{
  "num_hidden_layers": 13,
  "d_expert": 32,
  "hidden_act": "swiglu",
  "moe_layers": [0, 1, 2, 3, 4, 5, 6, 7, 8, 9, 10, 11, 12],
  "router_score": "softmax",
  "balance_loss": 0.00558,
  "init_std_router": 0.0258,
  "vocab_size": 8984,
  "norm_place": "pre",
  "rope_fraction": 1.0,
  "beta1": 0.9,
  "warmup_steps": 200,
  "schedule": "wsd",
  "doc_mask": true,
  "train_tokens": 242400000
}
Below are experts of layer 6 (counted from 0) of a mixture-of-experts language model. Rows are named router (the router's row for the expert), down (a neuron's output weights, with its number) and show model dimensions 0-127. Each number is 500 + 50 x the weight over its row's rms, rounded and kept within 0 to 999. Numbers have three digits each.
After each expert's rows: "raises" lists some tokens whose logits its average output raises strongly, later layers aside. This comes from a sample of Wikipedia text that the model never trained on.

# expert 28
router:543476534524474525461489564429491563503413522580521556466566394500463540526441510577431472488495418563536508483588478419513527558473509463417464541407430640570496537438557465473451484553560495494545464463501455469572469501532504532504414484450528426512478601413510499381455537537523553449526556406517526439466484561502502474430490507554422551459530464474491535422552550524438508582537
down0:566567461478503549567500503508406467528501471464492523579574440474543472478548501460589531486468484463440465563550522569640493557439540544494484524410509422376528546516502486537519569479464460499603540576479453474502563440524528363546452501561481590534535507523447479455503499492470460552494471472519432510436373522454505386574529527558494466506608435517522490515445451493461527542566
down1:594508420572513515499567543521599499451520511564497524559479513456562602432498456560502451466501582455469550466573511401546446587474511523407499532494579507439526481500511428528510483536517516536547480451439498435496597510551494516476470514537603557504562544474533499505476525420470540410455548403583503594527494450518612531474519594440595566466586499501540553590537444526497522489499
down2:552538540484473544507490500464493502508547480587485537521481546477522562524503447622480526467577486472464429544588553462507453478433518510514522474561506530517402465460503393497413494485472486535531526464609530535543574479520374599491522481596541530366449466453561514441534502446496388513473464493399537500490434579593446474464555386500473539509460514486573542471489557547559529437445
down3:502473571574622449557506464468589517549500479517486438461574480486493557482607571436483565504529546524496496564469517489606561533535547493459514453443488434496510560515493412488556469467506472508477554466478551481516617587476434535555572428465462439502408658490456448505518564439431506475526561525578488521404565442499588494454540500596512494516538493455561513509574514531438487523500
raises: " reviews", "issance", " appearances", "uses", "Review", "elligence"

# expert 12
router:467548534468420468489561506537416492470503435492462481530508524551495397490505518402470525497524493438419500516546571454500580565467533463530490559563478429542588513521596544414599560397520395509424506494544436465491471441477577561542501433497563569517548440470442589534512439477507411437600620533494543454477504545429489509451462498466401442517499445486510504449474473535570519500486
down0:553470520561557489437453538485557516452635487504513555533500512401438519521545519509476504491490511529544564592492504539501422506577514590499436561433543623487418531533494540543471509557483526489572512529549518531554533606481521459430441466500566464499511495439520453511387441424502496506527489434508532508548552469545510396559491505530530503544451405534491617545480581478465635544596
down1:432512400498476534507515523470517513520568476527543533543510513415491498401534421589467503490561427457485492542550546519528403528567445489423525515440552490541479437562463450573458461494379625474575516534502529576450496613533409436566511585437474494571450520460491436510435537479521459462527480481461545564513512541598509549643515467477499506486520500470563445584441552512463452509495
down2:540479496497445510465508500470466479450426469432539476447453559595569307468451525525423547480449579487528460447452474518525545534512511458492489565500486544554490452494510539438514484507451487452624449463493549515492477409403513535530606590624514475476510488536574559513448501372472486441512450521572528509547442386448538547528493527525534460523461453431541566444481441463536488504495
down3:488465558466523531548544470633515509487533414392495472432486502451496505412467460448531540426453418562486427483485508433511384498501502544503540538576533452466474542554612499573494450494523518505449572459536542650486525503494533604452495546541464513619502451515462455486558618407526498446541468497516558492512516451527528523522499505502460625467471573501517472503532565466416511546456
raises: "ed", "er", "ing", "able", "i", "ar"

# expert 96
router:540505546570508585451477526425600516514532560453401464458561512431471458517535547581534416547481517434513523394525462543519492480549583607569469516515541529505593476500499485502482496538526508536593499509524489429558585567504564465552473512481473501555464546508481474581509545554416500585455495489593580417457493545505431516453533406557545522542561594561568495513512514421539499616504
down0:468451522522516518491518502450447481582475510495432452521533494497509542549532517473525527379523505457518401518495490556528597542520471527457502441452458478377531551550516529533492399464478637499518469463479487567527474452514473499540440567442478521511565447425540472501489547475577478248565487588455495547551518526605470487526529530464588516491539502528519570503498454559503519438539
down1:531423502450481489531499409533582494463496504415390490484512551491456470407550489510480544497432562486437505464543493600457590529578516463565463535533520540480498655536533573544508509482517537578508487501521557415620458569528551457601495488462481481484486492479500498523500446434429519486529469520487539542505485456494527592472605423431551523442529436440450555569553470526420416435567
down2:466503495545520415529391576381492517404446440506466475522518523622534523587469560402596479540455501438500465536470528463535488560389587547391511501538542475552540572502483601513515486457615503472449459446492439518544514502503478516557520527536448450497486395455562462522449564496508465463477520513445439521512478477548451451503606448603565526557527436531439469516520477507548503493505
down3:452460493482517543433483548459425449459467564527433539490538557505545592576550513509643479578490562520511444466393536458491452539410530528456553503492514539437513538502489483525438539463479566423492495492559542471499597437595548511596561456494521460568472498519530545490544366462493563499429445489401382555525525471447465483461531455531515560510533435488482460436456512549568430477425
raises: "known", "vious", "в"

# expert 112
router:550565566439508446517547562509484523468458515492487502538483502573514511483426563517522526456442462456506523499485458409424529563469461447583574609440569487518568572532502451507415603491424481436516467471522582506513489477404391518515467497540502557518527530479504531556569421541578407461461587506439460533537491431511434562415449480503428435507477407416574470512548528558552561510431
down0:467500474464474481430513492508557418542549538555627491444485444446470481592531506470527496445527539429513454417562544524458501531495434556431437563507446524623479514446528424511419372524414565523533503524538504560457562463570517496504425481485525519450517475533515412497526535565510508551493665515422462506419505595491393531515516536443495508427489486473554490575532498544552465466543
down1:478471500480420546489499443507465537524524532455556502497372521470565480491477564478488455573524600507449544517520436547505455506419572528562510436445503460430477420520480528488487401438546554593569574519456545487520549452458484544482528444540488542470440488534503466420604561463445506500433556655447488431431518478405545506475584490474432455437432488483548513469529497542410475496607
down2:523606515563528513455473526517429446447469536621527535497487455459557588497420537513562521471505520565456501494526447431433569403443424512446488581505491627497554550497494523518515551481380531588528477579506424457526484491560574507459492515530482531501463499504548509486534525488432566374499455487406491614484534552524596485493447464457465507518510492417545465568508492533404432435514
down3:490521460504515497428550458520479535455541420490500558530486541574467532457511469453554439535541537524486491522502465599468482573510502584549476522418535505578504492491454494519438600448587548541591382526458467480413520500419514432581496468547594431639497475421537512479435449578599466514459455508403468555543448618523503485516479443528506500480505574411468526536472505572527556537536
raises: ".", ",", " –", "\n", ":", " from"

# expert 31
router:571507501418455436546488426537550504486484603477513409508594479429554497469483404575502491450487424451543486448571509472475511584553555419493508584467524540425468451578519498487456559510507482444403396552477452446491473464490460447473600504506452437462552428507584497440569429543381519457530428458572543479488509496520514518458406510565522563481548465434564534486514587484487516507456
down0:421530476542525520471462566490487472486571564561524606554568549591443531564532563510583468456567508504512543585558498508426465403483598490469470555462490507441505449423472536506468438475479508501531497509490394523516510416449563545492432473530438414489540481583539532506426470461563456532456453518509458541473422555513417501470540522387518559463537541470541515470606346558505514461496
down1:515607586498492459467512413514493607527539534461469469482489406500429517529477525439603540620560553467440484514531464517452464517517432540442530473491524516458538482491520604495515540532567614404451541484459613505445571540549476521473464566558483471445545463524542486516533443543403477541478583531373495476428501487519547598514506506507359522553475464465473513428497551497522498538494
down2:498479453546468563427500532511566491529516515534545590432607517506438499436541561406442537534522467511445551474471441518449405504462413497637470397525516550570513476416484510541459512465467578442382474452509461620436505532614498525467529496454520436482486459433515477484485483455442515459488493461473525504602543495549427509538495476421461456508503438473476412481418435460509456556423
down3:533524508486430540491600436563574493474488467521443433471426407461537540453482472524482570490521452523479518543483454522425483461489553445538456528530450521551518489496417500486523506392544357484464559534546463383526505532473508464605480546394434445519537555467438488512529532539432402450473524493481473506557514459596477514575533582436535574451530438389516527487546550534519469417408
raises: " any", " during", " until"

# expert 25
router:493443579553464455458530426545435535548393577495484545543519642499424458515443470541494491505501488528491478486482448521464593485552530524447518480483568461543426472469413531466524469556450566502588563373557502430580546505455506519537470528477438415446540515475494585495480463508493454504480495474599450452557494555503493469525593560428564502435520558405460473526563512394466452550421
down0:548491486490523534513568494522494531526440579431452415607488526448530451495536564472453556521486503455455440456489454481419435463632527518520543475521499437404434529520541509541470515502407472615397474392516548423379582506511508567508453492417508504531502431511568503418453559541469529564482490506476493545549513546435450538457589509571478451430539487439458471511452548442520484594485
down1:372482512526450511537451541407564428498541472494450471571545527472514480537586459470536488491492389468470584500366536460489480599569562587542526487489527483557564536495487439450511494492535454465556445528520540422455528430401463448454466453566475427488503514501526531443589520504528408478420437477450469507518451473524488450529459518526462474594576519561497505383513464510587606490532
down2:478504488368488428519450538531519485445572472459554521483518504534503480464498387521469502530496444534495550465451435456537527488542578508528540508445529547466444489528551434493531536507550584377615487604481586503517510501528490531465387519461394493468518430473476519453469533585397503421486455524489372588537526574525566464574473554362490485455511512508503520494453586465461490480474
down3:560512518567476488435472541483462508494592467451486464565535423529583576525494492483558419510498455517525561536481512402494574468505448513559494456556549440494416608560555538549486499533528545445486491463459461429415435493562437450506537573486551578365438556466503478504492428553528558524436466477522396566499545534489402475440585472499476641475460532503448517583507507503489559542541
raises: " List", "lands", " status", "ric", "if", " list"

# expert 44
router:503526461394566538579482505539393510519511468534471498505447500491488550606456510480526415497530522512512528536488422443526471529548408505461451504530475539551439563491510500497493388578456559484523499558542516577552434562498501562484463421536482464508452502486524435492592440621593499532491518539544503423450465529526481523461394517633474523612392517451474443495453551573435502505412
down0:449483524403521556517518526448501469512504467431477460445527523461562553398387502493469515436517444519444535436422538414503545424466361438567384491539539571473461511449434436472567511507456516455482484502554531465511471509431545513539541442523616508460425501556478572456513479492518528426355404516476440558524445451501489518553477577516570426516528444533460469490504515451430477493535
down1:528558501461445410439538528428479447537559472509543537483519430476530432558531449514459533528542445432496580556530512478474519477468506505546539549541447524443443617488596534536475474461561445507429528513361461452512442501404577479517473605483444389591494487528423454486503514510540446342540513547381497520518505475544485490504511548468523476523408518470490435450433486463480426502557
down2:526554540538540496564476521517479444479584430474403516555425561493593482582537557517524507524417490512432499529527539390525546562592552543527530458405500497474508496509559526469416462596511522472553489466516574604551492509476429515460452538520549482453547536477452433478371377458556462414514448516547599525515528530538490454523511466605452507502538460537528533503445525575463587495439
down3:450463481555495487485557519524500555405564566560519401512568557406530493464435467503533513601613515541493544590480470500536518481496488475505549497523555519408436480429406464567584500527502501472456474466502542503498438472450478571479540487474529498486469541636505404498528422451620453407526560462620513527509464484522481499464528481609571417541530551488528430498430513487506442558464
raises: " same", " following", " National"

# expert 109
router:502482520457458503545556529608389482507488506465473485550464611456573479499465538529440526449561369522465455466473540500476479519483529463550526500543442507496498475459511506451529580517513479526486546543488483578520441464410526537497466357485422452456538560493485456412477519472397451562497539496567500399490537489477451417559479397476555442438590481575445399565463482452439499598469
down0:439383460467426540531397496522532445528511614561493585483457526489479436478485528399584424536492537469499428507540481372572431446591501563410518604516588521496482523524504461476511429461530503491501530501544573487563469614566494501560498527494526503467501512563507469479507513475466496519543418503512453502439491528583567467392518438490444490387449540470456466556441540470428505510532
down1:514544507509482482472523484509480508514543446444538501534376467506543517509417530617389507481539512485470491449553559473506485562580491492539519567523409538478436541493502457515597497528455550488487510494472472476596443461455433470399590456519490544466419473365503492537548585512534547391504478499581461569476536535405502406545483514584469558469619566467556483513516477553461586531551
down2:611588469558483527417503560574435515536656536474422532549564492561482453579521448540485482509558634400551462524473478550556470527563484555565477499525499512467540568473422449522425438472467562422500522518494506536447561449502522526528518486619504540551437569481442491426567531508571521503465570557476539533479476412581510497498510504446491503530481494466436470482414543438524548472550
down3:502453459486452530523498526478533390454488514539545470537593485499402502534555464464451541579465437468511467548527534465523435513582423582540503455563484548470526527487502444551563412512440590425567486526474485515440502480513520567442422573537546514427509471450389574479393484645526488490502537490523480411474562519516521604443511490489391524442448536521564557563546527565513564465512
raises: ".", " in", ",", " to", " during", " as"

# expert 1
router:529564536420521432545540472518463521529460425498479492590511548535563466529461587451517536479523457511492538496463461491427501539552573544588594479438593397463577518497455505489510585426485540529564502588483548580526531479524435566581452567501423435584522461408497519586531458501517468402517586449518495529530491451445494562391474449490414436519511492458510555495429559508585514545510
down0:539483422494454532461478475504551387537515520474429465516406475481541498559413501550514583511453507529449520487494476514533456459451501551517470545556481504560414464547471479578432433564488459468502576556499532436435536452501566475444407517497453496460440586537505426452511562439548386607462408493487415506546530443506522456430538555441503473456407406504602511578474440468563438488456
down1:439445479533577509558548484470454504455522514447472436486493535501586503601511373520473450533484442551483403554476591429433489524486516579530575522521545367508420493564617512393479499548477521499549524540518447479490529521425589488512563492513533484488461461410524481457548470487498358534495526515509530516536554507522527529517406430507479525531482535511353519426437492519475444429523
down2:581524561502550464543402468517401430565453463442485612570539468400428438475525556568535504499503563451475386513459465469519476568500497475617437570484546489491532489466535457450431545466511521554614518477475476465493511434448457459531496512550460453441509486492540604460437475480521426614481461475536518513552555512477482498401470589543569438485461559512554512468472433472505572572479
down3:541468453424547462493562530537492540562454540492443426536481422519550512464412542463443527569471467538512503476515510528546599494496462452463608473494514440503394536516536473477556471557448494401497509326455490471498538421513434537552372401480507476503558460493484368424490449539464480472502545518511442563567501544538451475427529425538492592451520410526454514494471547480466528472464
raises: " with", " the", " as", ",", " in", " "

# expert 72
router:529536444492538403464452523457546431515539428417402514523474495475452476548428595517462518551430386504520449483532438502440524531512468411429473501461459490483371552559511527495463468524508533449479561593483547543493497443466528444526449592520590509526462551518480500498557469516546486512526419503509524519553541498378485527466416457436379380476504551604458502543545489567495517452565
down0:420490447526503538469625509379568593510473463561549521487534531473529455491506590592590490492537538538526627500530580480519508506522473564575512542462517517453412432426452511443492491446438557446519477526466527452508523469454452466477393475507438522440555552485498506444551539535501410488565412571513509605457475546585447465480491547498576441542536413496478416524445507494448478498437
down1:534515557552369499604524491430486429485516492544414511446545442538476518412456505517561509528548455447498534505515533515481464457579472568461543443502439403403507578463459474491411418508471545523420517490505526522526426504457468579499497493488458419511521505498490416532507494529415503361551595593466453475454520519485562419575550495489562508479482413405447417475558496521454441465519
down2:479597371504441467510390542487507532473561520548505500511502470473544467430414450469441541508456382537555455454569483395508493547487585450508581649438560435475469451530469557469447553472506506517500529501472476534415507491574576530586565485556580488559538487451463566551567489478472494598476455471493477509536542520492481453456477554507483461514511547613534409482559486430453482529506
down3:509538582440484583515524525465474396446332500594541435519530572445523545483439467590435554499383490522600560512508596542554456504460340532535600498531494447384528514499580515502518498562480492486478453462483516484559463492484506455568548498529517543532500471437493515507424506529500543441532468452451587485459447522493526486551465508495454556519512476530549518413514519522550459421542
raises: ".", "ons", "x", ".)", "ff", ","

# expert 45
router:479438565500468491439600465470430521535544559555466502605454490476451496454450569505535496465510507455420526500504457497483461481573447510507523457516521512459559383487409550515456508442482620559542450445438499516456449593537456514524476560437441461410539525514501547552540493514475555532487582409490500502515437530399584564515549532570601516453584538430528422396579452457541455477509
down0:470457540534508545494596487581487485484450536538607549473520583544489464474465514477561449495501511471490380494408526501621436449556517510474584549476421501520511499490472446536499464580496515534476470503554582531437442512472471407464539507479576506504530488481566503524449578437585531619474583524436402453441467535400485573500421515549474490413456593498466487507419559504487411529479
down1:466561459541539519479531551454491517503474442489483465555538438421457439462585506490454454488480483575571481577481446508523470528448513546492406451469528518434485543498539451426452464516528615563633483436519564509416546522454421524444446570483486490476480579519383446401513574477454420527425580544404496409458530561485570527531490524474449485568478428490476563443594494471488466499519
down2:534460492499522593428471409531514480520523525516549514398542569515574487597557579436534481470537520571432491469441504538567558545499524471544571622467528539474500453445458420560509538529491474493441527542475600479561532454536507456421447491517579487429483425490525533585448536552519471522481520457479573535416511485615437492509468470487600516436490576495404392489510427584522460531499
down3:449461460505580512496486540564479430598489444507532543525491445477505495501495513466538548445425537455479485571649544595589465516508438554414440447556472590461531449503553415545456519541451567455585549438479501511468580565483471510489488567413445506503516451464410480437488615437434539508511537516422515566416539503495550474439443494540384482477536508518559503514517468457554517507417
raises: " the", " his", " their", " its", " those", " him"

# expert 85
router:498427563485498544542451476489541538591491495520546493523561485545481513545503526418547494538498516536575477477385494567563557430501479555478434487428490490539519437502455476432425498472522538463526480560524482421483560613485474448521440476420486458390564552622510498481503440569495556544549400448462428571445642564469515560503560409539516489480556524491469481482519390551468558514560
down0:550401549592463498475434426472522571454437515465450490522491500533406474569519548459534536466487547574561492538469504547452460419497430519539517508515489525512534549516450510437439515469524475410554393379577465464542480480531519450470544515361532473501519534512423478437544506573493481562573450513437470450368469501479552527518441452473533510433484604451554523415612511543462552487487
down1:597459390500497512538500518484524462398554366491486520476517593474528516525569584475474502535506441480490435546511482489450473479555600449550462527617474531563434447509470521440572463566532465510494469483417457557472404552540550399451441477492448486528522511423414491527536499420494493470481508595585587450493512451540547524498526506416531461523392509422429555518513549521434505549469
down2:479551474537563467588600567496533538564454492461386513544496495473457498461469492450486493559503498554505487470503449557421531500575562518404480491542447481457475438496398461417519532555459492523551469533601570438478612477510508509486515493576405551567443502558529570592523510420454512554453409471538497498447553536362476444501402475579471487454519421547518515498528586549516454522490
down3:488447538516492432501405450568468489521516487460473542515500452572466497518529637461495514457502516464472500384414471541532551485526487491510541471542467499482534493499491548503527453439505411503419496557483425421483615516531620481508492570471544450423523637626505563490498425532497438475478429443503456478541445482548459490537563384496554492559486532496491540560497403619521551562474
raises: "\n", "|", "===", "-", "==", " |"

# expert 36
router:564546494532516568445444506426525592524582494560524483567464572422516603462548600495524460552449495536446580634552462538527464522569479502568478487513442505554494513522559565555432490500501522533593485494531448517535471401447530558479502459413478465512517560470414503421439594480582526547484544467463470502525600476473542415544496554502376419507473543454458444461527443492495535502535
down0:430544354613464534514484608510591491490457509598565421525599526499390502539553457440516545469561536418462566514545497470556472435593602581424516532454538436491530537503472453610485549535485463494543507512539527462511520496546494543565391460502563507558567511470536521474514472473517530388543421482525478524542498542478525481440472545556453525481538501430470554467546532533536527482533
down1:520564506502483530523498558474497421523479445447532455502417556536520399547541525518501547553494530503527510526563360541470438512465559615459447538506393528515552508538573482414507509438451469471479478453492543464453464418479614478415481496532360410494472457466572517477623566537468515528482449424547528546562557419474473448518515476480541504528557561506480608535492511493518593512448
down2:579533615459458563413439549448530511459495478500463581474522514487457584422390498505579446402499432538542454511422567484437494463533475446485517581435477553451450471517408446439437507514585498533507510541525515526580452445496512501548441491560504483583409532517398549514461483532436446462450527536439423408495544545555542520537527570535512486500581421480450472521463448477547461501420
down3:497507494534519483496471510467454509504485593478518564522526505473519489538424533490505490484433536500554541471530551484463515561473475512435518472415516458509550512492564543500509450521698558507506513532606445409513480443508434484477485401408419546537495605483509490565453614425513500530567463456506487506468523543413493429536398399421396585500472588412439548487492523513432460507504
raises: "s", ",", "est", " (", " and", " or"

# expert 17
router:502548470409481552471447494451546549469422449502548453501537445373604534458491518514500473471437364618538503556539499511460566582476422435530435473427486616500496481483515470499547529564511495409467483533537462510460469496511415497481486447543516509484499485440444476468560529463492579478488591495569602454482599388559456518462592542581461471474527501465492438511518570454473444520481
down0:527446520510466463470521509474464563529454513447521388396427535564496516491501513470460561593521518555466479563551483547495530478567456406484422463544467416572609433494532524530536436543528484539537430486461485517511473418529459398451496509504450488421497629497426469475621551508419523617513541518459501492557572485491551446526478514522394533471543571406440452462504531530491448442527
down1:530588524552464509432483466501543481533508516531439512493526435492505535523447535510438432500550532492583476500470472537595499515575431393518502435427571582615455422428410350546412540513441545502501564482447583484468471552465441471559541528471486477425472509527497448541550571477509523511478470452529436480528609529418574545535534449541486510545536535560538521516573563475422470524411
down2:513518495527481576525541534574445552380486505447493509529510510540509494562449483563529527511455446472487514522540507574450431503420413443486443515515562556468549489500534495399469492628548469506516543564408414441442499523503575492497488469530496409585537410431488517453578478590507583541515487464462530555570561478438439544557456535586505536423549515576602513530410488492532496547402
down3:546483451580547503511459470509488519453501493477460489595550500516554602497453513453498460542554537441476418443463481659544450497477529548550564642478449532471587531477440536481466474489495568421435497503505499542509565484592614572535410527490544524483487541498470512457483469516420423464481535461543554545517474472490560562483529472445498493517506602568536439415366523541499412452461
raises: "aries", ".;", " orders", " to"

# expert 58
router:494494538582474491488457490407562497489467492515512495422487557477465428507606468498464544490582431432528559503590562533489485466552525417567420534459509487413448441506431516501430444497472442437452406505554474474548507538559438478538463600467443507443519531496453499546560456532504441517544521596500421473521433561533433484411548525439499457388396545478458451441494436468606493468567
down0:444588547495508539491553589523561502557620520499476448586543473530540533508516517556550463620558474457473468466533624469537517567444425549366491440466511390476414447581446471506483487526490588438510479438452500575470493565481498493520510403506570456489536476502493464417510492525503440528463511534417467376522567533508530447503473444497419492493560515472513463426561529503453473431477
down1:473545636481533605462520505477534438469533525496544408590517511547588535525418509568585493434494510509562466452470530520518540602466464506520449517478498469567616536494523520515481472515514514423563453595489542486455474499479461448508541483552489388507503508349534541610570525528598424502434563508452499489484587514557484591485514478481414505483523544450432476456466457519543477499422
down2:480559479560450510536484525505451437468551528442542481568516510363473508430543410592549420493523514471445438413477517432429491443563545504459522497437467465490429533532411578438409526547505564452508513552504534477497643535501502459480429478432469511480481532497407444520504523557434590541537480495418437565465490522467470474518482492507506435560531463494513460366525434409464419537463
down3:557456472579481479475448405434529583541548515482527519528533496443511450468461493473421507492566490546439568457557467452490438429423461515456514546480489438568443502466524547515532499524533426587431411489512537489428432483469492415493607550617626462553575577469477503499531540529508553574516434463486466471541501506479550547486474492448457548490432529557536490421593408440386513436505
raises: " the", " his", " him", " a", " all", " both"

# expert 39
router:527528374504557447492584514547488545543541492599493462533538494430505587449521464484492591438426538536499490457544582461555534471537413445571481439475548548471442519498482469564548428503446502560549472490511501486483500574421447551420522444512579481502503359433444463538486364467459521456536430529491543484492509512566421518385468544505414430530532546503444509518532501406435492516503
down0:552508539464456477563477542539620649512484448519573418457527466424561498469480474570522523475496538410452430408449630549510513491468452430460477509392493602415471487432461516485417548469476496584498577489479443447483493564476499470523505404494490536491513422472530574555548505551509511607450461508539525476467436572458504565391513493481515511441557461473443515464508471466538500537494
down1:462509549473537591610489529466448493561531489520488493522531458556382517550513432558541529528426416467525454436479469525525475385558535554506593548556440475454503524564484513465422516553435508498486400576458459555600461430553519564525515537497563523523443545588536451518537511508524450529541454514536453506461568444428401488498513551576504544476472555490424492471604481460576573521600
down2:509551499518525467476493532489474530554569552503524495545474556475521515504482566565444542448591551542556518540547476438581515488452539588452512494500471452543459515493525524551395590460631511484591478394504498476461486531479513490564502452470469508569537493448566469593524512502560412588545547496501559502402425511545594489494420471508480456504503562374470485450500543479504380404378
down3:478563505512458527515531524578463501465371514522410542469478590573565509498496448483489429512507525472494538571535521431431425493607498520548557574562482557426555496533506467499398397456551491417393534531529484461524503499480468576375464614481432504482526573445567497501560560454544468472528486530523515463521567493493550481576604457477513538500518502541476491549425531519577606527466
raises: "ration", "shire", " pandemic", " COVID", " accident", "Reception"

# expert 13
router:602433476530496489563605412495473433452481515540472412606558572506479589450515601461478421508544397503497465485450536553502468443574478482486523513557433499485556551469494446481445517521494400525533486402512468475479439587573515473456506428465493468483557556561433429548551508465404389481585514540480451483480543481520494437528499456504503532605475487568506542591484462494487490592476
down0:419481489478553547468501560552456563556528510497528514502446488457549426523492455516426569528548546319577508420595538447427479512487393446485490428478445523584524509577534511443442498527533557438441454571449467525623462552444521496536564450549475501510521507472589511411527520550546565476418494562523535560534478469509455402473453498502495501472502546531441556589444471480550539495553
down1:464475544472544437507539424603443461535475517506531512364536520532543446414476503579481501476484513488509478509456488530493430531553508541480419463458590478574528437483599535590475512546557466498581585536465521582558527510462590457574525506597462552523524569554400516521571478492489567546496573496416472541543490604446519461462548436525499477508537596462467408556469530441588474476519
down2:494358466527575584507499534524455550489614537565475548331498483447483451506541517486510455463509547491516482564485533532413490474462498521493435464538399512459542398558517480527477466529573520463413595473587465516450525535454469599450642535489510513460458492497506504542434506491466547491577573504506493479469604558445467555539539493499511550473411531454489494519464566498479496446403
down3:545419530496527543480510473490524492412577498498447488572517527484453598475496471470520523426514484519472460462469534598547422435684562550537466438602567442475481505531411615483571501517469509477461497503386567545521482551462487540476518475454471568424596440511549457450517456527466507560549537495569528593549492488470500560382481534432520450515487518503550512467525486495396506437495
raises: " Died", " Released", " death", " Weight"

# expert 48
router:525530537456527507535557521492477514402457411430488465547473522536482551517563537480575543438459476461452494458500567453447511516469468519582539560476662442488574537542541619411468607444502515476469506517519475453557538431506428509483588479544522502493427454416548557536509473557490396415540420607481468547466520488557520451401482437484497414548474477486533550469432478459549498456464
down0:490521550455471518579560513438523525500509490530441457499560484543479578417549514509521437514476459509594506501398579482605484530508470410521498398509493463499519386474499492431372538504444489456534460532537533494474614434470460465495454400420525533446488481498550425550463401472571474622436526498501451413499398564510514454525527519448449522533462449468413491527498503492594551461524
down1:573470485462537485548507465532535495498573482434431488561509467486506472530491566501626594462406511527519492520453446568470497563557488528568538435520524546406519497612561456441436530529518417483528562457493507510427462576418448450458500438406517547377513474522440445445557542565521513549546485419511528494533551560444497556543441522600547554525534513593570533423575467515499501568494
down2:538522526494484534396489567402532563571474619476542515476554489436477464518558607561513479477547606444434449493477440515395484455446467551481435539526539414442541562524429478436401443493450442520485459454572583432553436470574564521535487490485584413459417411554518498467545481492480510536449509487447490560398472548523509560489468483483466489546503455434521455512511504529424494552461
down3:538536554625491509553518501425456544446549472569488536456438456466453428543435471544529498621575453525509497411539488530530508513522537584482494429492461563484474572544503458541484465459529479573613545529401487422621585484465468472488364469542563542474485479512498588480553506568580458488539544510508517575495467464494451498456504476539433468509534599490557488483470502408524398446513
raises: " and", " ", "-"

# expert 80
router:533504469445501555527466427446545408467433450412427522448529447417495451500513577509408566547451520563433412414546500491494527549528517473454466440527523479456384582589527592554472543535511481528502602603511436449468483473540518545442538523538513492472463481483415521488583520560481451490500375484433445488492470409406479483504455458473391459448547463575502518500491489564506483533492
down0:445518585451507485553419505562562517504513624577519496544568453499528542466439534468500559507493509619479498479525453416501393461449479509501544460391476502596503512487453459488508468442521503427542543599570507489571481490494470502470493485453442567523439388469509479517461478519419409552585509505539491519512605502476550514616485559447469509464422516523590465599542433427576502482493
down1:550529493478438541436570399487472491411562571518460502540491564459453464427574562514419543477390513469494499467476541539549587508510602565598525472495531496429481435490530557393474428521504506471597457430449467515511568561467397555527379457516571455480518592408542481532491521498515506392436486475552483543489458503498576512451531522514576502523548440420473527529509520464510509439482
down2:599530573378445463493600616510425551517480598540537513437456556490514548576496491565484437497563526522492474498478557513483473463484529470483549497494540484420512483459467490497442494456500491565552533561607482478453517421436523456473566465496463496540466508463516524481563618476461645332428528505554383494448460557524508518542508506482393501479476491471470509503554533480459449503543
down3:499454503630520595465582524523497547524564570544561465601523528648466472457531463615549455530542502518502463539431509550448532493429407436467514520567581433517480458569562477539511570530497546577540575549505571468483455579564482450554486521449427451515543520521576435499466476486532455403501488495512503433502522522486476591519438571416550532503485433490571542458567458475478507499507
raises: "ist", "over", "1", ",", " and", " in"

# expert 20
router:581561475567536474573455553533453540470501580566471538516501565491615509482464482518404476562395567515454530471557471505456464384552519540532513487551450418502548432456575532495593542580540491546519519586473574447523584505547525595502588491522486473516491575496447519610518503549468465514464489474612495433470498537424474558506567490560561549472517465594491433532459473465482463573506
down0:459444493415493452494470443465527491467415528498521491475568515526453538444557460421492464407494598482443495582495586506533409438487602493496495519415527458389518427476533504552524452494502580535504505459539514492486470483555351459551437494409459498545501496408492497543507538437484537504499505428357462622504463457511537490550525494413449492532528413461455507432513501497502443437593
down1:474503469541436545522437532587565454523463533552530513487493428427514418490400519503449502470496481509499549520466523526553534481448515453555538555450420564554478456426434454551523429544420438583485523609474649497547450485496552552515511539612466427543479508505510504597508562525505465433452491514534514541602539463561415493608512535487522514560493419462499505387508480568495504443417
down2:533517581467517525531515530512564510371538527541484522614562565526497488475440565403552523527439593489572505523468485524585502486478440509587527444533549481584604492519409473460489449488451489523558446470519429430585415519576466499477500517485499506487590477562485509564389473515453471574526543469445585498488453457598486504494509585495586424578565498481503486478509391446542497506467
down3:553472493480523506487492440548523496561470475541506446513513480465544544465485585524462509554571480538538555522518507541467423516572497557562496452470393463450367505426560506446460452533504474490600525512483532402546358528470572514426488490565481562509509361446468568499523564555432407475454518469468488585438473370460512562554523468611427503463489485467482472459454490492479485475419
raises: "ent", "at", "ret", "ty", "rec", "o"